{"num_hidden_layers": 14, "router_score": "softmax", "balance_loss": 0.00915, "balance_bias": false, "init_std_router": 0.0109, "lr_router": 0.00185, "norm": "rmsnorm", "norm_place": "pre", "init_std_up": 0.022, "lr_head": 0.00609, "decay_shape": "linear", "max_seq_len": 1024, "doc_mask": true}
Below are experts of layer 7 (counted from 0) of a mixture-of-experts language model. Rows are named router (the router's row for the expert), gate (a neuron's input weights, with its number), up (a neuron's input weights, with its number) and show model dimensions 128-255. Each number is 500 + 50 x the weight over its row's rms, rounded and kept within 0 to 999. Numbers have three digits each.
After each expert's rows: "mostly gets" lists some tokens that are sent to it at least half of the time. This comes from a sample of Wikipedia text that the model never trained on.

# expert 9
router:498514489495541467463579505520564479615546536493496604555516473463553441565445555504581486433472461557486481567543499489525492500468474500533519544510410548528503468412419549471585421565507501428531541459508458560520509492513504562565588499549447488537440520502553503467556606439526463444507441460470494499485527443432499551458512451494433659493458593427493544558531472490472452444487
gate8:406596398455421547534533457402503525517546495496536551501489509476550540505511564461453515548534548568499483499435479475534475544543445530456521487506555458498448380478550479533552493512511478488504438509490499530477496564454426483430516547555458530626511567495587494517546497487472580459501560508561539513483448399519450547555531531627452544508470450456416539596470566509438481542610
up8:436527484484558513432463545555479452497498503567550497487500576492549528512554410482522544540462492502546434477516397612493509512492544557571578470577466538478485608522496436475488497506518476525448596521468584562539470470488449508428501482392472523644479476554450392522441580473608432400516554480464511497481465520519436519545569502509560595440439447581503519510465595442528461478432
mostly gets: "The", "|", " =", "=", "==S", " Born:"

# expert 13
router:548552464409455463575576587511540500500485568514524522574394531432521501498506490429525549438558489585514442515518441542544581439505576415550455494476444492520442445466484571527445425465433467423513562490423517563488512540446552566590549475517467448472477455534543467435532446407551509488462415511462465505441550458427477525467575482501422539532434565522536580588485520548466409528419
gate5:563572402563574522492486505459555486478501544448469432564424443527497490526507583469522511432479547514488554477511404447484552492435487500500530536518432521497497411541400483473530457583451462478508579531461378556491372515463511487542554496552458460405432505431562547401487524521549611554422466508571398462426442505430513443491378462457493558492327492515543513486497509473600491497516
up5:410514524389589602429533457504503464478535423513415556490608537527544490540510448494499434494528451535457425550455551529430512559502471374477511433498567438538464405603460592472508594455518522519602505612445515489464512485501496544506495443515518473464444428589532514386492475510511472440433455498483474514461481503461446496518507517487431524453527452527532462392433440468471526485488
mostly gets: " in", " on", " at", " for", " In", " from"

# expert 5
router:489567493452464513578576626564478456525472539487553474575413562475483543487471564416551562535568495558543466482512463551571559486526593451543512598457464454541465422448512539570438439545455491428494552423469518549557505535530494483579559516500571453437483489511504434447565453413508514488478424551487444480444524458404527500496598459542412541498436570554508513551496519517554437536470
gate0:498535391447617466590440531463475521526466475498487548483494538562501439450479510505550551524502646551549515541481494550488513588396444509450538515511474520493400528535481598536457417509488555532515475497491531501420497483537486516570500540408457489498541550505579562436456507413483524439608464504520565405542570464539472536480508526553510520502478501458500438481502499486536517500477
up0:475450397576526448546475492527546507498526465492495591498556468430522497443413431531389561531456500556500475536481560516507540494564523587466507499412500382553563570512544498463575491526494407501422512522490459452446508546443615483478384525465503511576504468606553446578524386528561554545590508392511498489372460520418527529530500515401445505551542528611517491518461506522454490459459
mostly gets: "ed", "ated", "ted", " into", "led", "ised"

# expert 12
router:527545459456472472551582607507524507495499585489517516557416573419528509494498499414529538455550516580553464511505440520538572495498576418581443532462452501522456475439490575552442427493464475405519566486433477566488505535472544534612560490537463444497442411525491478428569511408554528470466419470465441514475543490421505515479593463487421538558427586545522530563498533535521418534428
gate3:485454488445409432531485468443587462563433490477460533494456446482456456462500457539544473492390521538586432455491475486569571478492507555456480449485542507573505506473536536533522538542456553573502527442523539481470566486434437553590439520605499568522524505504493524480537528523506521521582496511443507516490528491490427413477416464472594512499442479552459453571481584479616428570425
up3:500521458547402558449499439408562375478530413480407569528468459546449499496461501491518578522461469479606515504456574564440543461471492528493535457524426527508411456449529466562458526412486456516447561508408510459486450596439479483435470529516475437558522556447585457503515494410495482480530523572504437445488454403496492542536508460436503557553447413516504474441511465499507566510502
mostly gets: " Y", " El", " (S", "°", " l", " (M"

# expert 2
router:553519495501438502546607508472507506513520584467519463466417467526558612502443507459521473455542529528584409526537474489516465434433548467531417419522575539526444455455477577545477387516406410462469543473506464569557476519459494506566485534511439471552386446508569520469483533397546390469539445463465388509441521510450447536476557447483466597506444599488481532557524541515489414495455
gate3:509468551462491460446478549462443460477453496487499516507477413437511568402573526561423530453496369457527531387472455523539419538593436466536573558533498560374463563534520493563521528517497510480440438587501460534481542463621445475582581512543558564524461561484563510567522433448599514479559561471458513560468513406520517485576530538488537500507536553404451419456501612497519467493537
up3:467462476591477454533515463545418550483502481472494469495505411503482377417485425451487513597418562465473424502513510485435559418492526506512443590452532448534503361479488517452361508456387533433570539509501490467482538452427539528599548523546498486484430462478506486443472421575476498440552577467539627479505486490484567488408454561516557496466447419492574505475405474473492604477413
mostly gets: " people", " more", " government", " population", " public", " most"

# expert 14
router:503543437451453452550596602504511496497515586483530507574414587420530516500482503421549535466555508578535461506547421507535587518486558422561446534463451514523476468461509572585453421503467472403511550485460479582493476557465552538607553488523460472473498441543504488435570499400539531479451403481505456532473542471420494529450573477498415529561399584537506544561470504538544421523423
gate5:535514518451559513491624437577513531521469452444481502564563518467424427512507553458487497502463427507572456498572489536511498480542477441466420621508485511503481529468538580512540494457546547505578392396478505475497532502469475479544541522455531466535453452383526573411445532441440491517500436457566482515603439462477475516544587444470468474493395577441456532603504625448569485530500
up5:499440420442425473523518468514528479478548510385481530386437511585448535466520444555567474494384580395571478394510510469532592467448489471514564456528393550575578480475488432441455543515533553553509429508508451394432508555559401486588430489489565550519434441484539506473534532487489449443539525483413472507499468481553534505479492591514591427554531469470540463444499477485519484541504
mostly gets: " with", " Bl", " small", " d", " like", " With"

# expert 11
router:514505451538556473571548569504460478517467553488470539454454503478489489469533525471502525472456460672465474496505371481541484553504526421511430487518526514470397519385438552499485427487525503441517571562521449527471487499481520497529419483558500449512549508463500558308495562430607507557507442499472507454485518496410485520435587463422464518505445577470495440500448513541527477500525
gate8:551421551495413587567598479564574562591410543465525488519479502423529510501498552469424456430506491502521491454469519559434526604476514530565527487523520522485466506605546572466510531472416545500568447547563501571480516547475455533489489444431577454599497461514496446451516519446597548439496525555439538377516418525423578598468485506454388525518487392424459545460494485517554439490371
up8:571498422542477577452440385488507475501479557555453573497438473388497441544538516403590428501507456468573488404489490534426495531510453495530521510476491550547486465522439529466478467540522554460517441524528508540383450551491505502478489509450555513511507484502484508480581491597512508501520466571509517425567512528424543536411466510450508615434483446517423400547505430450479412463478
mostly gets: ".", "s.", "\"", "===", "==", " =="